Weights of a small mixture-of-experts language model, trained from scratch on English Wikipedia: vocabulary 4096, 10100 steps.
Below are experts of layer 2 (counted from 0) of a mixture-of-experts language model. Rows are named router (the router's row for the expert), down (a neuron's output weights, with its number) and show model dimensions 0-127. Each number is 500 + 40 x the weight over its row's rms, rounded and kept within 0 to 999. Numbers have three digits each.
Before each expert's rows: a language model's description of what the expert responds to. This comes from a sample of Wikipedia text that the model never trained on.

# expert 23
It responds to: Syllable endings in Chinese and East Asian romanized names such as -ong, -ang, -eng, Luo, Hong Kong, and also -ing after rang or Chang.
router:492463545517518505518527450499523429497559480517520505478521413520509425468518524504451557427544520484444532481544485552440466460473591481503448503412525528453446473552466552554484508469537459499484478540529514563406564515497509545544419500501497472469503453508467485530550500476500484545505442471516505454471426447485506545543488601480450490428479538546503401497557486507521500496467
down8:484500488471496493544511555546533484544535508522454507498452472535529574434475541446490444494449536484501454505529474538493525508428554472441561504500522468460475500476503541466430482530452527502495627521482507480603539490490537525508472471497475530422514586489564476438477469482531569513560480529504473417441426477530549453454450552484543442507453491541507537541448513438520526526545
down9:430501490558492509469557471489498528538475478597478478490424454496501460503435547476519471510465413518508484518476486510463568443483426519538475499513480573466454452548553520486477523506506483485431535562490521542575467577428498506484499584490627495492475487520501524530480470553453475554543525453456500474511511513483584474463505476484554482469477465498503484586488457512612502509500
down10:507511504517539561525467564510460475470582455524576431514473597527586496472421477501519505440473522454532487492509424564499472435431534496526465492506526526519424518501474446561485482478516464524508513451514530489486528465553421535505528485496468478474456598491503510430543546420475490503517456486564547480483551515525485559526425507575515498461460492553555436493477483441481520503518
down11:504532500483451515505495551487472454521531478501567478467483468514466487501488514512504445543517557619450514449529491558504465506483501544491437502439498593515413483517476481408437471461525482508538454558531484538455499481595518537451473553523480491462451538533532505504508506353461487545484582502542569501475480539498489501490519524548495512453483483440529501441435476447496454456545
down12:511542459491520373467490507438519547483526541516387549497502431526457564503476554434499490548507488482554437561459532453474548536522470483509562520509499484481540480522567498509571452571486508486486474505435496472437436510400478464566479490497498584550539486543529494479511516448510500510550521458474546535472525544494433502521464420477548577506513504460449541509530499497482510522516
down13:459465538476554536469442501467477596476514532462510493496473454506533533464491456586436423447459463416493461472517462487495487493489547500431498491476546482487476457557467538418464457493504550545477527541522478573508513529574545474521477487565460489440543567471554487479471486476486521545577522595465496511463485533506492462520379511450505473532462546538525530504461516569477550512485
down14:489464493480512466543407480541499522480546508472479448405491439499537455537423603533514511498476507407513441509499478458521415509482525449438546503472466499479512528569450502512534475492481523568571499487447589491513575453554520495468515510524498491474538509521546551513556534513486528526520514503534489468461451529462535453533416502553524508458478544566422508544538479576451521474468

# expert 9
It responds to: Word pieces inside Slavic, Hungarian and other Central European names and places, often after accented letters, such as Sá-z-avou, Žele-z-nik, Balá-z-s.
router:509468521493543550456490511481496432474556497508446498487520538494493503461494531562461540529538457522474554443445489537488555469475498478540454422504449472504429563470487558494593520448565493547430458499568458505490509480561482457564487467541516491478519472475493487563487504553473462515491491496480491449665451512513573430531504498449573519492470545502506464515477538560527556539500
down0:560494548473530459488500497506542501466487516493415500538517494505551513457522445552481476552483441489462502554484511479422500529550497480516478513550489435486468554491471485512507484477476530510452567521470539510472506504493536498462416457501585401440513490602641479536476517485510439528586443555525543488460488518508469559535511481485492452516476429465442456452524437434508533490530
down1:467503446514450564449547445468488560543500540498476507489517505520487492474549490571507517534515480569494455498499410382538524418494501478568513505455470405510510537520508493510444589512461498432556465545534525521442451500534466478497538468537532543431539506400448498555469480472415499458531538517574506469508489486514530529435541533544472529538498485515481480505451522536482561485464
down2:541581469476478476504466477504532607491438499517547517509546483623546568537524516519494544477528570451542527472544536525571441490503523439454515527412507482403532519444503511496512486580485506505475562470523555487455542465433501468500497453480528473540544495456520488534540517457487486495492505607460477485473492486493582571438528499540458518523499495480438454485537465485536482459503
down3:484480509498520515468506449507484556533513502542524488457528465430546438441451631546510449539570489497498574414488525493421527521475545542432507470501528500492507456451466514484544551463520549459536576556469527488545527520540443517506438538462495582564521515555486486556498521417487515492499556540558529518489539501490470468513553489533443436515517510479465546470539556424479489532512
down4:492516572598486449548490471508518561469561525536554537516469522558456457454560486524500472441490557504528443509532504519478446451527552490496446527532476509473602432537511484487449510533491577457535503526375538505572549539456505545456512536486511572502477564563485491467521464451542483480524489526418487543465521486498515613516490506536529497565505466523465494461478522509479476500491
down5:460528466467516427509622471534463535464463577543578409466495559556492463511533418503492541470524484458498511436508533537539488444476488515445537525447481521512536474500520488544493543557553517459548542518498475514480488493491489513459541484517521505479438531483452458513540504572523499476511583466522412436526534495455535553490517485549454483547528472523481488463552511601587471543520
down6:511461473520465522458462536489484500589527515493552469488509497481500497529541530464465531415542536479497560525475477497489440474521555465515474577517474524469568470491450504483502496496452497569547558475473556471569524476488421485488497461534565502458483497472467520533473527487564601488444501462478502453473611573514491450566548458578473428466494510551590521486463472420484458477524

# expert 3
It responds to: Pipes, line breaks, numbers and word pieces in sports results tables and headings, such as Champion-ship, D-oub-les, Opp-osition, qual-ification.
router:578481490566531585428500498595497541527462466494437496499526556511470539442548517582540521479508475540445571496529517535463494517486585529564459479507513449508408477499496540488573575468486528520531505483560499474451557529516461467580484467458580507508498510466451550491505548543441442469501536513549549484487503508489535455498527452482507489464527481531465454429527485536430472529539
down0:484509508561483551543496432513499523491463502581476451458463495478497545492469471497474473511530435519527554479429507448461427550490415529490464519493504498487517450490519538560501544542509502466469489511549509493474556492409481511532594479510489419470521520529448509514454477544467495481480534458472536477566492467532563493475522360570522444444483393484499496494513516488514482401562
down1:483533469454474411534468472446519555493486492576434532519414529516543429459447535447505518511427488495526474458477455416516474482518436521508521593559533531459477502456483474492421514488441530529513491586496503521466459516563573456500536516527509464522480542457489465430520446536486507539554479424504512512499527486506473544542452430413503469547482513467586481488478535478504523467521
down2:487555481523530498512510484449467509418531508407464479536505469513505560455532505476453498460557471514492531516419467480566486531462443531519495518568487442526539510509503548490534461479499499592498517536505554554498468567432539553494446438549495386435488484510491481437452431490454514490475577541451573454516592548499540480496513514507457499477490473487518556491479448519537524577464
down3:545474469530450555521525486516509503553577504503547513552477564486482493523485480577495604518480511477500459554546459513481478497405522548543477570444500562497478473463500551537482436503506446457501450502514508564569524489507493468452549524507519608539545556427522453458484430449497529458452478527585537561497526507492494557492420454509524468478514478468551476494497438449512484543537
down4:497519461495479516498494446523441537535494494447530477528380557524520475471510470482501501455457552517453494519468481559494530424426505480524500456531469501525502478565556454436454523498474495494466489569532478469484532481428522422533475572496440534471487469477476562519496546581487453488494522440460457565532594487469462578428486491491503492460503528489427621538487517495522475480446
down5:463563511495522495551473422521436530538534504422493430502469500484463487463525515568430503490482473557466512510433540438539537525505563496506509437514458524514550472469472518498465514488503542568492504534548509452457475465433552436477464500532376529507579495429551472508550545533509510484451551486501578429600470480505507493519479476542486487515572508560506542508509492539419515491472
down6:490491478451543456520549573511454542446415477491478534551457454484493491558478521538550566509469477538557545486527475493538460495535524539525512554583459560409499550442489486496508502517484502429552524504464535437546471493481560486474485533517476508501519473408542535468545489529476485466439532472495464474477535488500409456595486487424475466453484539430540493588533515556510497561493

# expert 11
It responds to: Single-letter or short pieces inside foreign names and words (Bod-h-isattva, Tach-in-idae, Zam-or-a), plus either, neither, himself, him.
router:512540496487529482519471498474499543520526451474549511498525500559501515480499495488461486452520516418484537457507458543505486529473527518503539482508450484553451531521453534506489540422508440515498531536475513586403561504506506516537551513483571486457565499458496595466527514479483490505559505510520551419337468530441519472551539524454427450491569489542497468526536412486573515470501
down0:516586545488401501498525459523509549497493485494416499523490548503447498440532488563502502564509473499523508496494400492441444483459522468564486487545624474492568514451548445531443496499472502475550463503481526543502555432532507448466503498487517493472420575583556408499554487434533512472515519502472558470521498543536500523499510508477453495456555453492527502508493483473576499549468
down1:460556480517505481485484465491464408519540483563494497532536496490526470525541492468506463543467457597525509449425488440557479500524460425512499530499513512580511495581529454544539493477445529473591506466522448529505508520525472541573556504546491461460524497480507445485503519502452477501385559498538507500476525484516467466451550499511474407528513434395455530531511404540495525536495
down2:559457497506446588468488472499563538564585514444553516495500562448527487468475506484521541554469505548517476512472600532477427508479498469564422504497554521525500509511504526473461509510556544545467498542488448581544492511530504546503560506487516484495503531478505512501498468523443514411477486485489583510536429526537536540508461434490491535573549525453511438533408420519498466574477
down3:517483515465476500462534489494528496452545506533473490535494539592460464509505445557518512544510513472478549526556466626483547461493546528564511559506551530535522451501489476590448465461463567489577584442533556574537509508474503516524447515523600527481512496545499484529490536498512559468470528418443410524435475482535500469531527453482477534460528504477493594499498489519472472540510
down4:461449443441529512562491489517551537553530549563486519496515480459495490493486513526484502468514428442454466493455444441463508459420472546537531585489522500485495503512517532507518438551498564483404484576526501492445508496507574583513524478543467493513464494478440519452502433519570539496537526501561493572497562568515533400546495449503505501412539532498507493558526443558518491485485
down5:571446435475527495526419525513536554539479484551471484507585536547457566470493518456527506546499505519469475494475426519388491488528551500500500469508518521482463614529506412544437520522474465434487490530489524500527479576508529513512537474495541533502518528497418547527523551485468586510555513503521584505554514500487448563515489461497495511483473515496475500550427474510485408415468
down6:443524496473547529552467497465542445511536517544491525490451435499562537519551470493541529504506550597467540557573506501464492481449522423562506464532507485490463469467505520541481542559446581503517506556524523416497495501437449483479529460461507424450482448524471526517530478514563471483459541429514533555553519462502416507563483442556489441481483484446518498394554521481489534508468

# expert 14
It responds to: Word pieces inside proper names and work titles in credits and bibliographies, such as Th-ack-eray, The Sec-ret Story, Whit-man.
router:468503531469491469530479537444491593485526467480565517478521534544482519531486497442441526480499497416551542458523430521465481459468535512480548512534489512545480545525421496487506560459495464511553575574439532586436541495527481499492548483476543526477551513465488532470549497512524537478555476511500558424369462523468480465514545512444422487540533498549501453513510412497568480468472
down8:550430529546531469492546472469535510444439449518550477536526505521514539474496519570426507513565475525532425532586469459469435508468519454471513528434394484532491549481550477465495556598522495515478487544550533515440598499515483454557541533491521474533484488530521530489527500502561502541546513544492520471481509464492545502443541465486521417529512475518469445507484514475580419430491
down9:468539541443567476443471511419449502452480440462485475505485521421491596459448545430534447493517547490522502494527493485561514450478468565532541421573457479460545536518479472489474466480471494546562457541474505402513499527409484502487509507514496520506467513549496450483478483478512456435487464478501510531465557500461539446399551555541476556496554493507541503484534493454439468564504
down10:553500481491553504496560535494477537487458519512538534450499567496482576479415489580485451495467510463486545506546509487463594508497519498468536505429536465506566462521558447485479405479558521439486563505505523529515485459516471574497437416569534545521538472465455565521546536443496487496522559539568500546486532500492494508530444531434493492516492464463574485504540454527414538459541
down11:537500537416583491404519539481518457513461562500523495516535429528481520452476460578524492517546470475504498497547513535562441527450569436494462448528537506469466510510485553508548490462549469496483485534507473501501463511552506510538527480541501527517473610457576498449506462472431457439494487486476514477404500529559494488490441515582443389432507506502566484500512481486492554504520
down12:503489521483477440493459567545448539486507500485480543471464519443444468494446506550509472506446495430434614546589531566455510466456570554491486519460512486455565440445569425556530497516477576520477542468518469525511502472468472549572488468496478525542541550478534473484552533506521484507414537497539513541384503488491487451549473486473516493511474529503479508435493486444480533520548
down13:486496501504471502521516442557452472421537516534466476496451499419528522449454513483556500501477504460396461523514484535497453495492490463475525493420498440545411529492545467537537562394442486530489529451529513474588503410557459488531510406482497458494460505509504495498478570521456458540527498487523528563433512452460484527560462506501510451538506486543452562503424509489483511570536
down14:471489572503525503527570585533489441551457435435468545482564451492538513529433537469496503482497594442511555566483468498576468527522500460498461494599525534454529496489543498535441460518509548522506485489483538479473492516447485501508505528532553441470493482546455497480523508468459541502491507498470495476504480445519609505419534478538481474493475542548400456417452525479531546569537

# expert 4
It responds to: Word pieces inside French and Francophone names and terms, often after accented letters, such as Congrè-s, Alenç-on, Gisc-ard, Jean.
router:552531530497525532495488454475475438507519465457480584556549488536468479486476469439455567427557454428511528437588485489471466464496520556537546438453464550497468532524429531520558448490484472586446533470502564540460498438529484516513577455557497496458448446449460480485548510568532524473509505535526498445469456485522481444532559513475524465464503522507461485476480469572580518511484
down0:511495541427430502495541497424567484544423577480492504524464526500509498528575527505482493422509516465518562480465476435544526488483478488437516456480518545498490451495431555566515418514527483523459478500488459468447552541534521465493532504499575532497441512487510497500535566558452573527565432558444460507584501548433486515494505461531490495452453501471547520461515549563544509502578
down1:411447490518559399437531545500463581477485458482524576463454519541510547538503476507461438484529492452496520487486452480516498523525438438487519503523523461519504474505466538498443515542520588471554559531458546519532491450559484521535506540572568486502462426465511515439436450462438450465526564496500486478494500487515593514553450472477506554450467474512573521503531442474493491442472
down2:479518537417503491546543505533472501480502517514475531471485453483454555585421540550487513495513530472492528548545509482514506484577474491490473496467472563509457599494471459503574452422487513525531460413502468540438474486459512507526511502392476544516565429504461554517422558504524554556519437559552472502518475576511521504535512514503517505510482511524436495506569557430473480573473
down3:469540536466516463499483543493511480485597526507545507518444555495545474530585497577443503553548442528533540426497615550464507537492502498488500449598561513527488561438542483425510531519556444470518521467556490510524554484476492453536517397476505483554477522436481524477471485477512434532516511554450538474513469465491530525461479447458499602488501481456467498503512513497446514468462
down4:556546519493478500495469492568508445444556510436514484542515534494577580509499532512467531478545435519512489499476416506447472518558486470507442452403505477527511555499503504490479393526557474560472465505489448502500469442472528495426536556472453502527463464480550495474504478582461533509463405528528567436515498579546484486493465453509510518536501559550457552563462456443497490515498
down5:573521535503517484510546499494565508462550490536544468486547520489471536499511554512546440514525476544563508454498537523453530532575517455557448492439508517499504478506441541447501511524549504475466499450537579427523526548458473485460491505502559467485550474502445510555557481442559503410522472516442498565461537467491507498504517474462519506596489453568466488486475434482423576610555
down6:501565531466535508538446497561535464517514501457446438516467492529498473558399526507538517607524565469507439511490554512523502496475508503521515508522502532530522454425537502489438576498436528471518516563517489568487538422528538540408483437465413464540464548447535490469553457495521527557487483438485523483451460553548519519532528576472508476494506542444504568460511487523454480466533

# expert 35
It responds to: The second letter right after a capital U or E, especially n in Until, United, Universität, Unable, plus Cyrillic and Thai bytes.
router:488514487497510479518460518472484504519532427456505530484500551566434494488447516448464526477570466452476590499559424545474453457453462471495537450508464474540466442496508495436490484412501462539496549527470528581434551481469522496490566467542530480479537466470466518457538521534475519469564457576566563440405470497500510513521548553502434495484550542459485443459534445501545446469505
down0:516529421505478459544491517493504469491478485579432427493465500517468498496467459519485551496528461486524534447513549552585532550554480571583485527491456542450508534470456560492486501433497529504523524464386533455472515519493490471481426532405495514512537476486488499509516492428540475472406525499491482488491539547515426504552586487435540552502515462557563582550514501516537467482512
down1:512509483589421526478587485584487509506485479463514475517451574516490552453458521485493486497455452533487491526468464513503500497518452534500540513465507497489461526533548434494500499482558561600516528499441563457456472503500491468508527533449559464559454522525509608485509518472474468521513517552480548509550556478463411490477407516476437460536542619517546459550495526498481525533448
down2:501492494514506494451481473548541517522495465477495483482470552472542468453416484442564567507462469512568575561457558518527534477514538493557423491415462422547532551484526494542547440512466516562544523513538535520475470530562549517444527510483484510533486435481525460491508463535518513509477489459519541557501488492639481479589476526600493584502513524439512473498534526520451481475505
down3:495512509460582552516560526485543495518458538546444509528537455493501521471511520554483520453509470499565551423539516525452492559444494439540540490476504529516569480511521481589441534529484533561489472487529487466433487501481496533524474557412545467536460452473486523490572471496525520493532470474532531471498558570522517491488497419472500486435464454456386440557457390460493506459501
down4:510483563523494425511497547551460477553514509483516463497436536491516530534535504500443447518488553540535492486474552507460507499477563465496478460509526476459487444416555506532431561564498423524435494525510481474541529510520462517500462494464415524394442496556504542493467474528493404531563485480457596485460463454513509472537494453467422442571501482516428468484487426516506519552519
down5:501526509474540515526525461513476452497441474542521468479601524547520487449492459459491508524519489515534502460527579558465518508530446425470502548496560532514482491418518481517451500478505489412419475463486476389425522480531530487512516509522442457529462455504478490567532555505506478494530487498495519485521525487525571490525456433498557452481529517479522550574426609437581447506552
down6:512497464556523487481506490451553504485539455433577542488491520457484545530515460519459417545551455510489598463477425485492469450542501479490469527507561445474572506526466408453531473519495519533575499489545414476476484456486548513497507483550603533477454530496496563506590525463544569556481519526543521543489515501471481522443477487455524562484520525588471517516552468455515464531470

# expert 58
It responds to: Capitalized first pieces of Indian and other South Asian names, such as Ak-shay, Bh-arat, Raj, J-yoti, in film and cast lists.
router:545535604424519571483466508453542571450513488497508480452533524394515434529536498533471526514495518563420521469418526516461529497530516508512404523533497437532503481460479473484495547506550472422489433554435496513475496576543537566512473546514495538468524516541544468514474450488505527564484509445496473487501484506434542456506506483503465547476402482494494515578510564499498468477457
down0:515462526570504507477545567587487556530535493526392537446519603442516493548455543362523490506543550514546522421529535530477562522464429533487505571473484461433509496532489523529556587502499491557474547523552506510512497443494470501501474501483469599523470530508487528532522522507488490541548510534517513530522458462483487463446473500521488565499567482459474498505523520471446510454482
down1:488433475545464481518497466620463446469562492451534531485524377500531455535445455537465486476495530505471485474520554564497540473512477479458521449429518495561488565529523535463469492445439519554502452498466519573543497480535497531403485492574532475480509541482520465488456450590468502478493498487501476497540491578501411483542466498475530497473504497498504516531492431416472463462445
down2:508520542493495486537478468489524461593489516481465538437473428517476508503479465454510528405515447471506466436572467501466473501489479462499510517503462491490458540463448480557630502461525538585460440462507506522495547462461466531496521568541471447478549466502480476489551588509463512423526533506596471571425575511455534503552486477507487515470530480525482444483443485518446486440505
down3:588481485511550529467453503510547435517564472499477508459552449489502507494486549492578469511445547556420501457487508561454481475486535583503514536452566477493483520491478496529509453492539444555486574503433459484444607527521460426523532529542452436474484486470524587566526528479482495510509493496478530538507564486469507498525424429449526525514495500459580520472488479437520514463573
down4:484540528446547499466480482456546546578515461527449461564483435467467499505546521502504472504490512466500452522443373457501499545499498493576548526502539469561534468481512486449443527462518481554479516466470518476500526524492500586519517453511542459547529491503539558544510472532484532475531532566498561400543517458579576494526496573488396558500467577444541503510477537500530531477492
down5:515535500423590534557462516514492484468524487522462474474436512461455515517506523548499480549438517464434490453455535501443512495465558520484501481453554555464496449512512509425483513509436427456527498548447389478486509475493573514521419601542488489432535466516498479484519490458472484495481535500463528444503475436504593521477459434522484525423454507488582516499533451511528486431485
down6:523502547483525499548520535468502443533488506463520524412472492462490532468485497479457495617505511558521495557493445598441514556427515462508503534511528420495524464500502493522518536450513463497502478555595493556490502539499496508548467544476572510601556459486511525532518556511609506549483458551465512461500528475482491522524550447486501581472474539504565445487598558486487475499491

# expert 37
It responds to: Past-tense and passive verb forms after was, were or he, such as used, published, built, sold, erected, opened.
router:575565503457503449556471512467494512465517482492524490451469491466460429549491520431541479538550521453534510537522551443546455498485461548521544549502523482455482542448553436515542472606504572451514531486494551508478534456475571494471549505552526492517566515529528597486540509425491498468497508485502485627453488427491458541477459479546547498483533530477532530584499464443499488518503
down0:555586494478510507535538526493514521477490518490428561542438489558521492480515528455486551481407458543562497490558437491474515436491552510472553468484454485474519521503580456525433410526481499605485484489494466428448489508474471476492495473579463554450504580531545534457501523486530476450507541473463499476542492547467439559491505483567562507527539534499522532485495519399458448502523
down1:493565539573502480587476556467467525445502566507518506495498526463523577419486443442533454557576531451490543517514493533502463557497555458409483470434491474458493479541470501509446495507505567537532483540546509500460467542508544445539427458482528460528529546442455581494495515542429513479497534468542460545480441550481552431446500537492467539505507494480456496450466530489551564496518
down2:504462542532510492521473462547524438576430492496521482500512516465534486435517496434506601496555488465512468470463511478493447538507514422573504504498583496499493465502465610500590535505518432550527479496443466484521495540473504453551503420497536499513498462513489494522482471521482432557542462470506470561556480546550459420484537527485433519570521483545520472506587555560433535497504
down3:574530513465499511531536465494547507512517560474495518506557420508478472540547572552442502547507448412493551486417542430466497475506475432490494482538506511516486530485566443525524458519466505546438521503483421496478521532451513520538506528526453498548523463543512524484576523529475437515543543464536444509474568532456552590485565463480531436438507482534382469544517490482530504546492
down4:495509491509500477498495549481418485535495485542481474487478480537526479535497516465489530496464478524513558496461475514511531405492555502520476538512571532545511504552446598534496554498606475456478582491443521523508563514491486444473450520468536481505533457447435438447480517457432520503536573546414517551489493453463490443536427536488465496436566520514569430457494449556559515504452
down5:517500483487503440488523412534497493539474517546464460469540524457421526508522489512495573559524489478552473531461523523482479538475562569570548499532461528561535536421480432528566590514510488495466476537505507567410534467511504487498579510471589461609487525481534428506503457480467467556452499500489512491592490539476584506523450544507505493561508510527514487525493541544540519533482
down6:491505458493480531491454438498508504515493497475477492510454536485506570463506441479511493459506484485449471490542528617383543557612493503468494484516473494525550493456441455494510532495501434565529471495561480570459566507481460511505528482495497457562541478501498506497531574454586513555480490459511482415521400491496493440550521557503491480530509466497415600493535495492522471442512

# expert 19
It responds to: Pronouns and function words in narrative prose, such as She, it, him, that, to, plus scattered single letters starting names.
router:517531487506493457512474512473491557497509456480558505502524521574494517492495505475472486484532505418504541457516468545496474509489524502538544499504466486557466521532469537518485543424516444530516558541478522567402565496498499494521547492474574489470552503478494605467527490472478497497561500511507580415333460522437516470556546542465425451490562480532495476518531409490551516470501
down8:474492445547618415503506470549506505485534448481506516436488497487524539493546486542472503449540427533462484470488435537454520508538464431554484538505527530503466466479559476453517445524516485492494572564481511561573423582496514523449484472536526486495433489505542477436557533525544440495507519510468413472494478507455500531548473457463450479494445496597552549513499425507494471545481
down9:537464484503495452514519516463453556478513547589530468502522516512557564463511539544477479578513582564501411471520550476529457526475547523469465497557559548456512562543511543516485470509529539475464535522503547524489483575526581525512410488526519452472504503515537506435470533380528528541539516537492491463411476564534482470525452458482521500486487469456535458472484478462452547513415
down10:429500489461572499457474524522502528479441421453472526409515526452549517479499476452478468473510434466505516441453465497486475565499447509468498503531518534498519516488535456484538491503490547523567489527484529462585538428453464511511458549641466530538490503459490510437452468494536494464539459457542506452420397428479563568533483532469434514509498489494476533466499461442488521480502
down11:464518495493599495493463546479491542474503464418483489489505510501529557477503490532488466486519529527540422507517467489494462521545496480516533489474497592451577604493549452507488546555489539533482458520521568557505494504435428536405491424551517450494465528490538492566485582541563500433552538529577513536500514550513552523519510511504491511496520456444550519497516496533582471456413
down12:475545543457566515467504590494514452483411480514479451542579449540523544503499476519443490496492567503535473540486530503501482546488445500496521442514517494484499546490502518417442519542531495404537479459516460482403578404463441492397496429523486452524498482545464528549537509507534537494489534491535559457490490529546520475482543506478407439541525440453440489513535477509486493511507
down13:506478517550533500542563500518596520508484527535459515531546471457468498525467561537437460543483468567559527455488501510438479560494460557509542506426536479464516456456518531476553517513479557448517571555506459500456502453581459458490536518530527554495442507530486382502493551442470448544533495519444482499481557549506577509526523447526556551490521524555430552490539462508488528568509
down14:556449559528493496510414479468522461488457496458486468491450519530470444460516520442513557561555501519503509457500495624519464491535526506476454511516499506483442494518453470571414581490431503481489499479556585486492443519453545441524519479506540554545495464430566506475528558500546513555467527496472476498569517487525473472475439558428500505506539577456529449463561524481516477568515

# expert 7
It responds to: Word starts and pieces in texts on stations, roads, railways and facilities, such as pl(anned), trans(port), fac(ilities), Line, Bus.
router:537563487513441524463503497500529570460430567509515475493448496561532458461532536507561539500586558461479525517601477563444467495552502495455509512511520444467461447474500476467495440497521553517566440430528501544513514576484521511487467516544485436462533451514431511480517534466445465544519536551447536459525501497515540550451530506511554539523535473481391487545567481451472476483560
down0:517528500486520465486467515447462494596499522523520573503452569469499480485373518489439519486453538530588537429483537539515483519491467491523517542489517489538543506546453531484498522405549508504489546509537500475448510466496526538405539497554427522457475530491480462499537527472532489428518549508445542461495499492492451540528383525414470557502468543453539410511505528493495541527482
down1:478437498496553437514588550506499569520499440522511539495592480522447562544566476526465522511459531502536567442466475463495402496504550540527581481453473479498478471491517438553419483476465476566530470529498461524511506496528459610512577469468488444479444504488527526502475515494532427510518557518519500416571574538514496495490503507544484456535463500549495482552509467488498495565510
down2:593493531526540452513534612542508492498443500501477484440454499515493578530462545427549519519516475565487538518521508533477517518388476498551478496493542512508467485451474559463557505441490469510442514508472429533504456496470516473460481392496509548438481560475483478492517580511451491499532530520520413489493468521589510500466438443487509411458557452453469515469500496541507485536480
down3:507544535507558471518400488532472594432444512571474534380551534466466504538502513479519569493474442520520507546528502461474502502512547404485524504478512516508553506522492549557501500418512508524405526532482523469496423518482530523512538417478486410500450484515560504581484464463498453473489539559527511546495534512499478430541508519474492458451539456491563485480426504516513517480482
down4:463448500533549544485506433546535517475454486527508512488564454503555523534504572528446457475468543494483472443487508497548474534495491477518518554571402456467517547450560511510619560558499542465509504494486547494528537526470471533491541444530529404537505503547492518511488590476428509418511504486572484564471580473531562523455465555508501510504491485472528468490437547456482562490485
down5:475466537526506515449484545487468415479524596469537414548566542471482464524466472490442514511498504520525509512484441537416489480524504473481460513461530498461522485499507535519522589408468477575476537532486498513498484483477520439510566420465467504528473532504472543521551474527565507499503486517538461531505479482444478472480447545453506508585506519503613550536416578468558529540427
down6:458455588546500440495493492476534523513498464562483525491506445489480527530462476458443499537403519468417555515489515475466481501541523434547500553509585456461576501549492509516530508493478482502505573527471466506436560540466495514484562413458525529545435541508549460404543435551560483515492511468470499491519449481466425446499465473432462471465482503529570465565504508524489449518526

# expert 21
It responds to: Pronouns and connectors in running prose, such as that in "so that", he, which, who, and, there, often before was or had.
router:525539487505506482521483525474491557514509459477538508495510508580498515477505501475465482477530516417491537473522459546510471516490538509516571479509467480553459504520458536512473523424501441534494550516473502563401576496487502490508549500492576484474567501473489593464533513463474484495561507511526589412340473531443514481555545522463416456497579471530480472510534427482555509478501
down0:487547487452533501537510553500501536531458549520554500481504527532512407524535598491522523529496508520465501539565466540455428534551438498559481558497503467490498552445554527474507460439457493445408478449496497532462544504497565499484519486481443471492477538458517523494532607506514555451550541470485433531499560430483477587448513482475440516536469517439452545445512495508464559435490
down1:490529479455554474519499495496591563494538413487540504508428554505493488503465550443534544425462522469488459474500516515516553535531467492507488415461449502546464465535512461528492574428473553489461534566518541495512484460436513507468596447514495477417432540484550442456506566508539470433506537492517495543552466521499513523528546500523524543420503535463485548528486436573442516536472
down2:493495539493399473446548539513483496542482498547497445526519468555470478497518531429452524541500475495521488528470514486445548495500447438525449608509531527516475525468466501471467475476465519383412539529556540472457491446504543502544491484494476556494490491459486556430513522456499510489537498512447464460539539481489448585445448496580511542505465553498521517506435444456575547507590
down3:510561544441465512518453470470602507479493473537532441456441545461556487499491498440556420538442520533475482515475539496524483514499520535490485535463471486517485528587510457509563474489493483552501523528471589549508513460474515483393560427537427505467522548514562398499448536481606456503512522530489478554517441518454524444549534550497519502485505493491540519495470520541462493506431
down4:502512515472498502527540476520506547516499527532499480551559493484561525446509466513461477530462506442477580415487499450511469467519511564542458546517595532454462538545465482501529541542479526396451520535460496523523456481538536539434471508511479584533547451457485425488451500460538520526500530523412498544514582498508452550428500461511499447570525556483567547519475414463549540490497
down5:495487453528419510455466510498555478578478518586430441480490416476464541516535536455527511513507514486526443463506543572539528551504471510558496592533453487462495578581463475496538476502547513542477503566444482462561426468525479460446463545454512448511555504443506422492489504476529538456449533545530435509468570499534520511463495453507569436498466462526497475463540463477502506478473
down6:546483529432496531496511529531562417512526437579559408462509552473474462469509494548527506502468469450508488509536504508513454487488549508552516490464469511482547595506561453460463490511569593455486505468475500420486503462484598464467508517548456517526458446555469567557479527523558530465498526460438434541531531497520515523420522488537552495477529482507476468472519429488535483456427

# expert 45
It responds to: Name-initial capitals and early pieces of Slavic, Georgian and Eastern European names and places, such as Pet-ropavlovsk, Bor-is, Georg-ian, Ukra-ine.
router:455513480473528568480506530462573435510561490583431488520519490441469514456557507556467496524532497481467533467405496565499572511522467501497439460507448483492437503459521554459559463433497461477406450505533460496426533518557476493538454436548537515499525457557504473588471547528526445559498532471467494453569448490468543464504507508490489528506520553509525510558473523490550561541525
down0:474465532478534485463548487464525521543440543507452496485474505566525569506517524517530452484456466459552482611470455501557476458521580541508573503519481387514451534529487577500503441526487585557515548515507511536552469452533522535467532513521485479514453452536574490514406469475442495517520538537469517466477497490476517503497537529565452494564513461405477548535440470508535514436522
down1:515513506526563453579541560496480371498495522455507442513563501500508579491480462499521502483461452496526483458482474495448440590515598491507561520464508522576544492520438475447481519484536452525536502533537502547545420525537438535479498531536512464459482486501490507468558448492471493410531530482444512522523501461416443476528546466533422467520506445560469567464470481514494501472501
down2:448543467466538487574468497432484538511480531503435551557487397575507546462491559552452455463528503437504483521467564478552490556488495465456531459544510512518507372520476497492489512481512529528475555515514546513537435487475565485471476518555412449477475506525489518529480466501556454440491490441542472538398524530460473533512547524562496502538510500514472433516486498469420518523556
down3:604518558472443508491483532513464476491532459515473509479497584457493501494488435453529493485445501506520482411578517531479607501580481511534483434520462510462489488493487479494538555498587512503496511501492458521449488469479455449509560471507464520483552493451594571507579487444430556522467473536482468527514467542516495469555592448539554483557500465458466501528470481471459520562546
down4:529554472514467448504455545451501406518545514505468476515472545431451435485444520566436493597452463511533556451413508530464505500504474429511474519546546459484460486571479423481477541559483426568515496544483500495508479495503521521544514464446518521445488514549533556530552534461516502525455444457556461503558453607548492491528521517520478470452545486501501522514512467445458523528448
down5:487524565453502572468513513471504535526515506529517526537525470550474524516441481555546504639554535424532525583506573447545462484458514500571485565492483455474525459375491474522470490468556517459488494435434453481485499515434513535520492438443534453539497622475472494523484458541506486525495505480545534501515485498514524482463489565510473516517492526486470469476515517455569467565479
down6:476543542533454527515544528527478486431454530553500464537430492603560466479424504393514566459558479522552428573525524531456485480581458496440548490517489465514541485507559518524519450587457535474486458458481501569482454469477479545533461517511500503477483475518514476559517583507528516455485512522517550421524456545497488515449533547565486481450496444509437498514537500480528468478456